{
  "d_model": 512,
  "experts_per_token": 2,
  "activation": "swiglu",
  "init_std_router": 0.0188,
  "steps": 5698
}
Below are experts of layer 10 (counted from 0) of a mixture-of-experts language model. Rows are named router (the router's row for the expert), gate (a neuron's input weights, with its number), up (a neuron's input weights, with its number), down (a neuron's output weights, with its number) and show model dimensions 192-223. Each number is 500 + 40 x the weight over its row's rms, rounded and kept within 0 to 999. Numbers have three digits each.
After each expert's rows: a language model's description of what the expert responds to; "comes before" lists some tokens at least twice as common just after its tokens as in all text. This comes from a sample of Wikipedia text that the model never trained on. Tokens count by the router's weight.

# expert 18
router:408474525498492418477426426479397466520466467536545492459517476518549484547490517545507477424479
gate0:517493514523473465538474439536548435547487567469477475498477553507471487538504500479422550576441
up0:455477477532544438488474532534536523545477523487407500544504500545539514568513473486433536517458
down0:475484475485522510496487449481434610506511518541516533467468484572477608414422444518506459520489
gate1:533503522489527531545526533527537463557493491430522491430492539457452442555497414545509497505509
up1:594515529462489443476516509403492495447553442569477490534446455532515456451523509519464467470475
down1:510500505562493416475537492506509542463508536453490451452532424507468419544529546525474510541500
gate2:418506522489519478483519486492513412561493519421527511461487550494504493544522540525468455473452
up2:501436526515452462521519519532454547494496550474543455542490459535507530442465447537521506481518
down2:481558441526489512483461585534478512512543484555463529554459470522473472542507533497604481560507
gate3:532490442464520494493517458454545558527549502437444505551528435541526595492499500475484453489474
up3:491514458463550473495509429480525588481543512450451489506536480573515574538529500488496480530491
down3:512443484505492474453506509429552540485545548460460482469473459491448498503385483473506444464521
gate4:537541545483527415569432483573529521505440497592499514449553499526554501483552489484478410488554
up4:476434386477434516402536529427514504468499571486491531527508485511476536463417502499486576486522
down4:552411493511493457480539540468449511525497504538511512509483513532434515458557456554483497490469
gate5:511489494554483527513539511548560526512487488547445481483466524429556493497549495450529553524565
up5:462541491424536492504511493535455480550545529477488480475494465580422512467378493510550455516427
down5:533497553524462519505489431478481453565522468442457502524478402533519521463435509528529559550484
gate6:540490571518441594425472460510554518403574409509513502582563517543498477459513539456432540527481
up6:475464603447502558461490440486471558482489490449473571568514563494439459470432506477487546505502
down6:467537416529500439466505468448559484468525488541455444482523482492446549531532524493577506483442
gate7:499509488508515419485544487497432588489513506522540521483452493466469490485543459493469512593520
up7:556529448503522588544475492495450466503501512463510470514452478454487497482585568597470439560558
down7:469539544548516492522501472445577531584490565491539488440403496494503535538449506540452400487508
gate8:560449519502485516574451514557507461525553437532600527528453549468472570508535471474484471514495
up8:509536463474489546489525603476522476497441422522486423436445482367421559526489560525546508574567
down8:535563498516536456513544524480560497537493498468543452479463487497539577477517501607520489516489
gate9:490500494457539531532564515509449555501465522469431458492527522534464479512500447466507464466581
up9:476513493460456499452513528430468498550524456490489431510562472484445549484513508465532463500534
down9:458523495534518485480469487444454483488507442465492429520565549380484500476476470514459495509501
gate10:488507481530457563470488570530440606571408490489497467447507436482575497461489515473496465492543
up10:482451526532494486560453547574428497511502496460489489483595558480503503472534556504488488441511
down10:526520413430465488492498468551438466447535523509422527554515464543544493526510520483427537451575
gate11:452570453515546440471538463501520469480514563552486547505474406479485597526492525529523453497531
up11:569496519462564455507544416508400445518490516480469510505453527480495502481569516560508460428446
down11:554586460440490474544493496474459531424533510431477464479496496445466410495557415476470492502438
gate12:536569477518424501468505483514515459593400468518399495493516536529510500473523511494575562528379
up12:553470464486530497551504510549453560460520598484456532472533553462475521452485545564481499487526
down12:490507484492523435491470488525481520490468509541464544512509515493443457567514525477531449455519
gate13:414565474480541525470449546492500492444617517577532490445410487527505503527482470427544546469429
up13:474516502509513607454532480456484505484602558530477532468470504509523410546548509416487530469523
down13:530515576541537503508463509517533458500501476520572495494475513518574570444493519506528474519488
Infobox field labels. Field names at the start of infobox list lines (Class, region, borough, Practice), plus header equals signs and naming words like known, named.
comes before: ":", " of", " \"", " as", " by", "′"

# expert 16
router:496462478468474500505411495501455474472416411529576488475421455502549522566566490500554528475484
gate0:500508493491485509478490531494522547508531546466441470499527492392516563522498448529561493456442
up0:442481473597496535441421523516465496513493479483484505475437519483506509548573437461493457457492
down0:472500497536485469522500484542514437550554497462446423533430499563496504474510550543529504501495
gate1:519455552500427559487493517498475463556484469442511492523471497445538430517436455532538470413562
up1:511472513515445545505539500544449510528478471468577482506443467468574490514532445523508537536518
down1:475495435482581505478429580523514510505543510451550454527509544483467535376574443488500494447407
gate2:511542527521495495496465488467526541560494410509528496445405448527438491530505504480499453491520
up2:501547506528451535488493501477543487539543434503502471391471485497451436604476494527494499520505
down2:516484545539525564449555490551504526482480520383497531490414463509540528527513460541458475444555
gate3:528567441483422481487525555421514499488521508514496457549467494550547480490510507516489501556489
up3:520533503460501535515552479576507410527485521480541504453508550517558503440545546499515550514512
down3:487458477516485499575486472495422470505460506464527532454494534522487497488494531506475486489477
gate4:526503513544512543577553499525473532527474557481478545510522473512540533500515477492443458504436
up4:486480477465512516458477434438438505489558480420480518492505487470470475531505546470439509593535
down4:490520536582496511476474524457500512577512539507536521503504441482475495549584457474473442491412
gate5:454574457530575499471547505527451578582457463473530441445402485501503460459550530500542464486472
up5:511549509544469525506492485477442484456429473564542466495508532544449567473473466479528447466506
down5:540510482511500570454520478500492555507506493530536535503511553446499533568438444482531519452435
gate6:505484527533488419576490540617412475456523510544474521545470514484493457514585602504431476482454
up6:492533580518475526547538436460522499478560495507510526589528443587390543484458508544484542502567
down6:556501543539509437503516528459519560457517442513506509437498550531518487482465533443498506516459
gate7:483545423512475578518532544489554495523512417532581446504550499578496535451515514518580538481529
up7:528419500512502451476480498455443518462503556508492544559499503479443522485517514536452509465541
down7:508469550453484512553536449494468493487466477483480502488476520580577533536466515542516455520484
gate8:513462476593508470470506471519474524474468437484453583541524439490443488486472504472501483503535
up8:486502493477399524500519499569463484556482474503509500526507495556445552473525533528556547506481
down8:535440490518441519528548535527545546530467428432539564504444536556454492500544521543466541531507
gate9:473457429504483423515503508536522456575487533508574584469533515539543446523572517575485418499507
up9:521517493455566520540483470433504559461534476476549542455509563500497541552406500514456475411481
down9:551457485495475526569514580496536505496496507525488471480516442561540586588547536509517465512497
gate10:459475575480493471451450493471495570440474461475502481449494464536531539518513529507434533447462
up10:519542458495548531508533501552466436578558561458511486536531509499485480477513527508508556570492
down10:494419537555523470515530507506497574519479477556421504424528508505432412506590523445520478505530
gate11:540528532468525430561551502501525471487543468511496487499455460399514598486487456478497431513517
up11:409475548495422546501506505502547498517570512539512533468475527505489541538525492507490458517556
down11:560546437520489419579572528530519483512521557476491530511545485509528493509579623499483528469491
gate12:516494514550472506497514516540508469556521572525580516520496457487434421546497455567531438456504
up12:435540483488544452433506517441516526496530417449481493462525581552576485475473485445461553529520
down12:516451572492472465531454517510529515514501543439560514504472442438484566519469379498570451549582
gate13:533466563493462509572461505518495495459456470500527531457526442525545461455503469460478503499436
up13:555444556592533502452586507515485493493568490511491532572479474487488512441513462529514523500558
down13:493429421578497465465495560557504589521451484461523540524389483495503470467441478488503520518506
Subject pronouns, copulas. Subject pronouns and copula verbs in biographies, e.g. he, she, who, was, is, been, as in born in.
comes before: " was", " a", " had", " is", " also", "'s"

# expert 25
router:494534458497475419499449532521482478490490507493536497554491523474528453589551527454447493467528
gate0:490517521584501477539524553508492536489442488491539542538518462626583548495556468461508497504495
up0:489497460507520443497475508527511476576536468498540551514512503507512458525460483527514519437493
down0:535519468512529422531450467451540492545475510497506565430430448504535463480443574554515505514487
gate1:458514505494519520500512540461535551574507520574561473537475543508509548473573502516515412469516
up1:530493562474524471518451469528500462454504478454499438504532472499572528418546514458489467485416
down1:471563474548581473493531449491505554426518472560462456460510493483472449448530474513505531529414
gate2:492478464567515479487468518506531474494481558472565476548526484478486460485556485474519530470493
up2:509444503498526496518493476516443503445540517453448506482461471530552513499431528527519500481484
down2:391513483496517496512548513449486501526461474540551535469568481565493494527470511505520592418477
gate3:478478488460489448521502556480455494588442551537443504479474532481479470588476495504534518493507
up3:541566452568533510536475575466512519460524522521536545477469449466477520477459431453465512508521
down3:511429466521595533494532490566514501425463475432483490511547504434511440470517495514518460553505
gate4:561493483514525490502418490603468480522414576503413449546480583492440435531519475474404493506487
up4:544498533483569517606482467458484581485429534532541475528563483437462490499464497507478459503501
down4:544459489502507495527463479492515453509538456479507541513513466490538500395505472535550448420449
gate5:544535507543510533466550471536460503484479491484558542497491534483524470542619520508523444472554
up5:523502457572560567527475476518490510514494500422489540455498500452549578517458566497544480582505
down5:513534470558478504538539493570482518482491566500533492480544477552533507466533434455446448506493
gate6:532552532514405459431466478497435440472512518574485495443481472531510521487535506426497492488416
up6:484584541471388538453440469499524499439509495505443477468486486559525492536514549450470545472510
down6:565543484424485482501507512484504565487501546420448518508449468450591484487465494550539546504559
gate7:508551519469488497533439494504483476526510461481506487516486546395500470488507486445457463480480
up7:483507447445425522598517518470464441551544532469450580478475440478497484447487507472461540470530
down7:466427431511457526511520484484494497522381436536423542495435533483525573510507511459493554416517
gate8:503514470435456524394507494559555508517514526442538574579541557557524509443488554442498433476469
up8:562495440459463523503495496475526466482495459491522552526533506497526549566495464455514479497505
down8:459481542534563498468434486505494447438532535549542502538529527525561496488487526428500521425479
gate9:493510459490461478496548536447559532537521480534413500539464544501510576514520424511445441425563
up9:525448505532465550514526522470552547497464444512448549529502477496438471530478500457503515461486
down9:477537566432494501491555516523518560510438483473493588484528542446459477523402555462486518483465
gate10:527502554513480500475509523532503515483487533549460477459460476535496468545508459424526468469506
up10:550573489496485476494520531493476494475467471504457545480421476550521461508442441489532450433471
down10:483477447503507497483533499456553439502499498540475521536496479530498497548487417490455419463412
gate11:545503581483404512515571488485476520503506467488426506518479511501456443425494483461484555422461
up11:495555474504386554482564500468478474539489520494451515475539492513459472489448463516499459568524
down11:525473485493545516518529556540467442573464572477490550515456517500447469440526474538490530529490
gate12:501503448596500486489481537506450543473453445495529488488494530534506424598490488510545530488505
up12:570464492552476476498476539476453526484471533468512525494485548554453477630453461454525578508530
down12:466449508486480503486576451447436495503466476537536546557416514429487478558456520488528436512543
gate13:472489475512513493516528559553561473489451492416490500454489522539445472436481476469520511539461
up13:543502515531449504497447490511484459471544534485553510451521552508488520539493549539477456474530
down13:530517541508462434467511479433434609543487482518525523528539490495537547537471472459563461502532
Biographical verbs, ages. Past verbs of life events and the word age in birth/death infobox lines, e.g. returned, died, moved, studied, (age 69).
comes before: " to", " of", " in", ".", " by", " with"

# expert 24
router:475479484467490509471504451521507472466419493519583472402476454514546460504512566441499495451470
gate0:477418474453565472523508440425460495432460546552545503487464516481520483473511519487440442482491
up0:524489519504482437548492533525470513519496465473492491505452518528492476527483501479524465555474
down0:510406546502509525532490484470524530497504475519510454440407459476543492451488497573524460526556
gate1:523505532449545514506441524467590531498531515511531549458471483456425505507465507446467512473533
up1:493415607491559540426534546568565552484556498474587471455482504488507556504504471506451506515512
down1:498471541492564504441549519481470473558512473459479503535544512457532489460544522476551504477471
gate2:533411523591498529458527493551511534451517518468430463415541475475514432429551548510531482551472
up2:523494470509535533531510463468550507482431523452531508447449543457514530586569454467543504489537
down2:551473452530469499535436452436476480519505505473433478489548466502495478567526519510533488495519
gate3:528533479518581534451513535525559475485515499466479488483554505520512459518394514533480501477489
up3:510491457489420515593485482486455500505475477426429494509510464499527498497575500488536537476499
down3:527437506580481538474555474574523470469445542510482510551431435540422457554469503480451489514540
gate4:472468503520460454542486537522527486533450511426514430391490487440430465486531531506576513482502
up4:470498504468520535479482443435549493456505454539434504507480465469520502464538479508442490544466
down4:496451603532480514481541527522575535488526436529500498567486520567496455413505509507418563510502
gate5:477464492509481431512473492494545436565487457542573454475516522475448472520483438538427461527488
up5:557493473443507552475528544513459510514446508460407559476508479494564501492454490479550529522485
down5:468532518447466482496501551593498531598489582470580554514506492453553526497511472520459568529522
gate6:548486454541487469488520452538583495432450493497578533548468514545494492524473582453451483536527
up6:472547457504484463578513498521480491481495442515461486421555483476463490584443433469551509491533
down6:493513563521465549449506523456512452463458471432446462418426533482512483490507510509468498588504
gate7:558504536531508441585545548480509483504511525493536545514521514547381568394502484528459457497496
up7:469461468566559511509513554502546461556460495547491497481558595493482549474451511456465441559478
down7:488547494480486509538420491523544526460471473516453489536438439565471536563461490566457434517526
gate8:512517456486469494526546545568504479495437495496518548481571547477535517406507477476530532503491
up8:478511571472480474406452533499453488496536453522476448509539465550488500538495500575486496523477
down8:494561473554460509448496409487482535516485509501578450524542474515456509508464455518467463493467
gate9:606529454550476456553523492486555570567531490556481495519486490484483445416508416535429495472528
up9:594473491571449518483477450530495587591510543468469496486513523467530443509453479527419483477512
down9:511498557468500522506572443504510547517527510521514504471522419443445505551493437480517502519560
gate10:463483513542545504500502446465408532518515469482472505486463552565497517502500483560512524526524
up10:457490505462523460506440515478467516486472532513495533481496477515443479433500509493570504508453
down10:557522516506514438498435495500548484466530496458463512472573487490540488500510502537460494462502
gate11:496468450483499540523499539499505533517540488469449578472493491456487476549478499462480505459510
up11:498437505491492524500541540532515466494432534484503548498495549524486495527518509430503485495562
down11:494533458466531465439540477530502460453455539509537459495419503542518558514454525543527478487668
gate12:489479474496403483471494502588492513495554510537482509532457412499538481504543554462483468452557
up12:526515468518490510543481537407498497508530515573472433453470564470453460569495522493480468531475
down12:494571497546525488488500480505483545413469477493517439478509473475526611545556568538511502505517
gate13:495461512465471513500470432439493462493562513483538443565549559514544481458491453487524480539501
up13:436523577432483477490492434522486586435511444547499472458472483510523543487495500569487487474548
down13:504507494512491534501493484589572491547543516517497566502479513496567545495492504459559473418516
Head nouns and acronyms. Final nouns of names and noun phrases (Act, Scheme, service, streets, site) and uppercase acronym pieces like SP, ESD.
comes before: ",", ".", " and", " of", " was", " is"

# expert 30
router:494524459472477501502494438460489496461450495514594480476479461553585457505503550447514498472431
gate0:566483536516479535493568456512552459496495449486458474502447506549532474511524494461471575528575
up0:460581538495554447480390496538480502417482567511500484448482472475456534498520490523491504541513
down0:508518486528537492442498415512477425521445495444531515455466487516480579528498500500410488467514
gate1:430521479556530547455495485423469506460493503553539507446492565487484436484565495533444474461498
up1:413577456515482521408535561510521456455480476539564493449484509511477476529564432593444489504503
down1:504516493503478515491576425554572518499550564544499503527503528498521504396490509516425489546560
gate2:565518462496476497489499476429478507539516508528562506513461513490438450487482483562521501515585
up2:530514502495487505468521558470510528517450486506499494506495531553491483530577505519504428515520
down2:500411486509523412457585455531455521437502543535544490502530483488454480566472479502453463498493
gate3:504519474526527504448481488549552433508465460490554481483455489532515466486413502466438555450439
up3:435430579490550541516507486424534543561522519454534476485561497561536442504579547528511438496487
down3:508553494521504497613505512583497476512492509513500529532522537521536495440486541503527536450515
gate4:527493574548537453419507479545535514471473457465509508434445491497614516432462535466483535486476
up4:463554417462480549495547515494478466570523527517559557460505488536464461515429552603542453474512
down4:457492466522449527611476517522452422471509428541467485496487527558485457513550497493464547469491
gate5:427570389531487488484415496443579488485480536589527415537467485505445557539517508525538521508438
up5:536463516436537476524547489552439528491471504429458587418487507549471478525521513483488451501545
down5:495542513510528475484488401511455516553503541513556520468489457615491517457512524507455420468499
gate6:495463484481507516483504509471510494499494510521494465527547500415526495526494464559495508483459
up6:400466510505443527526492466518540534489506545548522503505543449494486475497532464493530467453418
down6:531489522485566531510476508472540494464478518483527417544477475460477493478467543452462467488476
gate7:491437463553494485467434555549484408507454486541547614524563441466498434500472481455458462528484
up7:502468465520571453448478506492501470477467530535556566500523511537510465458512534466470375495475
down7:435507503486510449458531515506507447489536511522541544514496528488461503528548511566478506395488
gate8:450552531500486504520583488517483437497439530539491513467440468496494547525464540500443467470480
up8:529498466484549495551456518408511470514517406493464512496483534481422472475527441518574548517478
down8:523519501537473483534513550502531504451485495523427536528570535502450519557500523510461507553492
gate9:483509484495466528496498479523394456532497504535550538502546465467529504533542522556448500543433
up9:458474468455490553443451522457494553560511491467521474467530482486483540575494499472475451497516
down9:494496514485559471516530439488505530452478486472502505520510439478540500530515503513431524479626
gate10:488506410513519468528490569532527470556485567496505510483519527598507521464461506534554467436513
up10:480442437491523435535544549509517485568445576517508484524537548550491544475469520499508482431489
down10:472592500513457558462555478416476512503530520484540476492477443448442486444532440574447407566493
gate11:430424464487455509454532533466501481481573514510515489436489493461498479487530463484518470435495
up11:485508481498473490393477520503519464459472503439500512521426418461509517536516454543461457491473
down11:435441578481473545558439485526521576504409474477480532467499510511435450469532480487486557495437
gate12:491506503485445574504504445548558456493535475496523567511448495506440482436445579551472552491476
up12:477512467512499443435484516470539589559489546533538489468504493445471526522526442464595478562448
down12:416589477531470546474529477470552566464561455512491532508547472488487457512480510541537528538483
gate13:528518511477450509550587497496508554508544503501502541450513543545530531463547489511410510424436
up13:550496484558544534484594501482462603447544520512483416529567567534519520527434476563518471505438
down13:458480479533514514509463520430537531472472454549460531563546429489509529571469587550553535616500
Verbs and prepositions. Main verbs and following prepositions in running prose, e.g. grown into, running from, due to, for the next, praised.
comes before: " the", " a", " to", " his", " an", " their"

# expert 9
router:468433470539506467531425417502451520473426477532574422426501485529503488545508482455535500433426
gate0:486421500411558637493567471515499582490446527481485496513561533521539534481494503524465431492502
up0:476532430517489478493501512505523487494516477526558529499516388459509526441494534525562558528467
down0:465507517566532559486473481558496490506410551481421564583483526527477523551495460576577537516452
gate1:495515423517509524457549453363515434465519480477451512471457642487485531454499522557476445485494
up1:464475491532470506525485543545519569519462503527533421509509515468579452449492534472546406508486
down1:555426441432516612517523500554557512509503438492499417483513489475492501525486581533535503479432
gate2:531485461530506516530487446515539433552564559516526500438555531535394507526460503467515459517532
up2:507479488400489506481534512492556546488409433432481496544509495441508415488489491483504445437386
down2:544521511549503501466523481496463483422469486449502554468484434501569457556486568474521441431501
gate3:432539435538509456511511454478508519439471499538547557482498531462464493492435476499459555382475
up3:433447433475547497590534464513433537514429526537454488451528516513513501541467518495492521462451
down3:493490471549479488489484514469548563514571519488495538489435481496556487511532481512496570455517
gate4:446567557516474502505463486499436512529538524451483517543421531558506465488552495451524483514525
up4:446482493472514537462579468498550533539499546518500509469532518421489550447389536558476482501576
down4:505477417524494500452454558494481499508457550516516477563538461553474484518511469542514503502480
gate5:499414475595394449492511462524578454495489525488505524542460528504464522489459478448382461500517
up5:461464522536481528526498519483474498556492576497526525543488547547446471518564429542448524476550
down5:509493559513548482464497448585528499508610563472548433533453477522511503514482472569469479504504
gate6:496417473548462552536558470579484528449541546479531549418408539541446498564491434533457424468405
up6:480610545438512494489446570446480498591477465520447518519592479468563482466489561461536532552549
down6:556555468580515440441462504498426555526505475490461490504540542477507438537522494474518507585499
gate7:487470491510423500497482486525497488478482527464514525488506525499510546425468526477466522533540
up7:474525496499605528496510456457533501558503584449512496520530469478511404537540505568484468539514
down7:500505458449492468514555453546499481458461506540568504514507522547492477506413541518539507408498
gate8:506434453508513573509476507481457564511507486548520482465509504468513574460458510443520457516543
up8:489542457508511505454473478490491520478495551531521553516480501517517496422451530506543485457502
down8:528488429538515529534449503427491516462459538458510535498483541416552516503485528509471495473531
gate9:470519544490511504507518504483440500607493468520545507468458543556574469463521485493523553457525
up9:448438514500487435503491500418463502537483506556515544513510533554556437474526507521527515445547
down9:571487530542482541502498534437487542516561479533503484473502433492537543505482446512455431515522
gate10:481516470463487477477427538514462442552575476501511498519475529448538465472481546546492458546425
up10:567484514474510507508570594466532538523554463498509558528467465526431500472507541504525519528550
down10:511510492540512463613507499523509382514485496516456505454417521551488539575422540473504548478567
gate11:534472552530502454541399450464564520547489565486509523481549496520557496466500498482457541444547
up11:532440444471491526517550577480508508533477551471524474579534543481528482469491564523480493525576
down11:509529486540514511585586544451490494492503533494480537541502528487504542505456556459502498463494
gate12:481531517528431574504523470478451523550491501480545440497489492531482480477517400452468542496551
up12:530516546487536482524550479501543529461454528516569583445486490519499489461430509492475476536552
down12:483412494536507465497505466514500586532485575495504551559490485529534443531508481531470551534524
gate13:492468469533468465477487450516495511377476432511523489434516526492598530496565527529551458560481
up13:544490465529519454475469494519447542423507449451510510473485515488573541501533576490519522512478
down13:487508448543488499460573538506460462552521530474554507552582547509474512482519427517562539538405
Bracketed or heading text. First tokens inside parentheses, quotes or section headings, including non-Latin script bytes, country codes and years like (1961–2025).
comes before: ")", "),", "\"", "==", " ==", ")."

# expert 15
router:481492511470480443532456491541480494428445445533532487480462472512485441475513593451538478472492
gate0:495486545593477539455538499474431427512434478512483575513472454462533536484509479511636522432546
up0:510478470438464514466521543536530512463635462488449463538536535513465504583566481491431529504530
down0:573458437522467521519521524511506461508589527466535526477475482490545543504544520504523482468540
gate1:481520502473491487452461469587495527505512504517515543470520504524549484527564539519476499517364
up1:477508483481546511486572495616441530506505439509582559476441502485538536514535485450480466543367
down1:490526512559569532506495483502493488533475486552538520405479455488463459495547515458465525458546
gate2:524425432485486518558589500469497441517560424480526587498468468501521532500508502459443530513517
up2:513494511433531514483477573526528416475524458543502502483487418485579562509552510449507512444494
down2:532493485447459496536504445520547535519476516493457490572555438505515477537485539532554475511486
gate3:528517484501453543473537516456452510517425527499492478594486550601484450556509527505512494500464
up3:458479493424483482552470464516516454542468569499534446520484522540479518503454431529566506468482
down3:565480476485469523491535494449541464515530491466524521466476434481524558510508520555491446404551
gate4:494488519504502483513470534515488390460515479464533490466469567487489478507490520507583525422531
up4:523533507540493507559513525538497464490513507498542432527498475544552473465485409494502491473495
down4:542521478500414439514481544493530527473450490431522381428433490455496451522505536411496522447543
gate5:518522469497523544480453473522469517510530633537604435464516469548460522582530504519564482515443
up5:553535428530462515495516478529475533444488548471468426428473437516484578520529468503546475442468
down5:507496524497524462491558482480498532459462503556454472548551468487431435484538609551473503556581
gate6:448477527562474528584460478505510384480478493458480511477529479540481526500541529471427456493512
up6:435488581528476526499511536525533423531434483495533486471451497537438552533503590506507452473513
down6:506486533533519508456468507518492463561437452442465589518496454546497474537543632477471471477487
gate7:486555496491472499439431540511446473492531485514490495502511443603472468497487524541452563496474
up7:507449516509475473544505481483575502495384506392543496487492512420459519531562495504511464496514
down7:476489441463584492544409497542524441446491585486526510479487456538492521463489494483461465562473
gate8:443480485511525461514527495508467604486530487535581495519483464535418478427546508495514491481527
up8:429433533481508502509456466584520496529499428539515527472550514538425523449480485460495437500575
down8:501513556507492492472563483543523517472466566464527587523523512474447552447441450524524503529559
gate9:529417547511457498499389478515432469416483477487487537514465529520474491463525517496481519485464
up9:426546363451510512499615527524569574598495494511540473509458494505560468510497484507498505505521
down9:456573516510493446519543505517568487488491462442521510473496537472515538539480473511462521506509
gate10:473516512472460497481490371522528397483520494534473528490462520498512521452492435571470515439501
up10:528406510527490489475413471502448445511535588441545573484512550445495562472500474523496472454437
down10:539515428526504479464503471496446516538451534530435464475572546512490532488419466477531523445490
gate11:433477493485508426424457508539467553486521484528428502472478409507490469477456510518492513467460
up11:532516485491545565509513499507474465502556472540550489527531481438475469557500517407489535452568
down11:452483536454526568470421546539428524507553479461449487573446470459493495568502496468521467489516
gate12:577460545445498512524546516488497520470511548532535455538462518609514500432501554460516482546564
up12:568468530469533485453536548467508535480503592532549435476499527587498474462498549471481435519565
down12:505471455521458476530505511418533510496520527447440485486514505478495424549557443477468464459546
gate13:487504504501534414457562499502468462508461471508554433624435518549590440459453528522414506518516
up13:476481524515522470467568482542525434515523521532486533579519536530574451458502487514418463532544
down13:511426497489553466524529504555487518421455441520464453466457452546439504552500451554519464501533
Math and unit symbols. LaTeX math pieces (braces, \phi, \theta), coordinate primes, and unit abbreviations like ft, km, mm, plus some species-name endings.
comes before: " is", " (", ".", "}", "_{", "″"

# expert 13
router:482505449465526474497550487460450520462447430463531520525456467530436459526559513457546501468526
gate0:566608467502527415498482549528522520440489474509504567488476481542509606461519465580476453526628
up0:496489490489520580454573512492453521497519529436499486528464497493509453494548487422518487479503
down0:409508493478461523546522483477476488499556551540500526517505503463513547469540484470466498537517
gate1:503554495488515475411423503467533463514476530485543479499492470468468492532505493528517447492492
up1:527471438511479468411448448530603481508467552455483458519490495458517484565500573456539452498485
down1:486502507518476493559437501604422460447425517509517453429539496444577480444510489511500512526496
gate2:489459498551537553477519419436583477501449469518542383480542401438463471512504544454498439504466
up2:462468520529549545487565477449576439465441504524491395474499431477535464531525509472480435526457
down2:510546520523489558510496500504522437494545529520470452558452478499526534485457428459517497570432
gate3:426467493538456495545481467474560516490512419518516446578500504477455540497465481453592491566532
up3:459493518517519512427487506480603449494499547523498546487488583431502531476485456444431515515405
down3:490522470512508518460537558489455481474480470498470521492509530498540489564406561505471474518499
gate4:458497458455438484506566474409532419456510497489497494516440486496507499528469470435512519534604
up4:466474499504489528509545549548511449482508514533520548503549439543469547542506525499579555462506
down4:566534534459568456504558599528486528517506404529466508449508533513460594565440509413441523562478
gate5:515463544452517493498540529407530574463486480473528553446503521496503570510501458448484479557447
up5:459505424510486471486435445548504455533545499548475473497544460471476387510524554510565480457525
down5:545445495558544451466516515528495508486571501555484516504423461468480483450436557501421476472458
gate6:492560494552514516503511440477495550410459540519491556543480508446551504476441539470551457485463
up6:490551442522523492436511459497522465441474449499484514492538540514501565511485525510449494458413
down6:510494490456545488522539493555496548525544476486475497505481488515501479496523395571424532542524
gate7:510474577464492495460530432452575551459541435440444519571582516555547430503543519505467472528451
up7:492432532506489536438489436443563505441501473483430542555571491534494465509512548490524483458448
down7:503485559598514506447507516501464512477455517554528478462517520430515452469529478418510450495480
gate8:565563477517477467501508528540488530484490425531438511453555501480544520472424483526498510486499
up8:502471493520556503524508447460510586462490530540423446518489449517443466457417522476517538441466
down8:483478495499491414516516569364508485487450458489518455556499487539504479566566535524429555477523
gate9:472511477514394466497426482478416539543379470543472518449500480529568502501575503501472527486547
up9:495534559492541496482522550450482550528482479598516526555512568517528567429480510534481490492520
down9:514389536549505504560526486469588555530510514514509587506520530575518443483525502493437476499464
gate10:486498440537501412444502519565549455464558518451514515463516474507500484583505493389530563489491
up10:450465434610544455446478536505505489498545493423537519499498473485522512583518485426472545513526
down10:529482485517527531490498418541467493584452531512521488494499417562498558394490469404451506472471
gate11:436569419480507483456532538437527571543482479541479541448450450552530471484430518541479530554523
up11:405528593522447442494521448462574472445444536426550431556526469529502498523525521527494520461458
down11:469504562548521512519534505489427520526422483519487472532503543465486540542447515533527550524491
gate12:472540481447530510458508488575540438534483474488557469468493481414457482550502518518495513558486
up12:472489450434445428482521480460603497503548455491503460492467490501488476544539458589567451494422
down12:455523425480497526446475538501523516490503453529520508465516563472469571595520466506441527438426
gate13:475543500508465533495506475482528569576506560520548549533489537526504503473520426446470511516500
up13:532478522485511466492486447508566502533546491415488457553490546496523559539533496518517495453501
down13:522546550507489454426450529470521517560556505512452548470482486520426558440482498494544427528525
Mid-row table separators. Pipe separators between cells inside table rows of sports results and election tables, plus semicolons, slashes, ISBN and See also.
comes before: " ", " 0", " 1", "\n", " 2", " 3"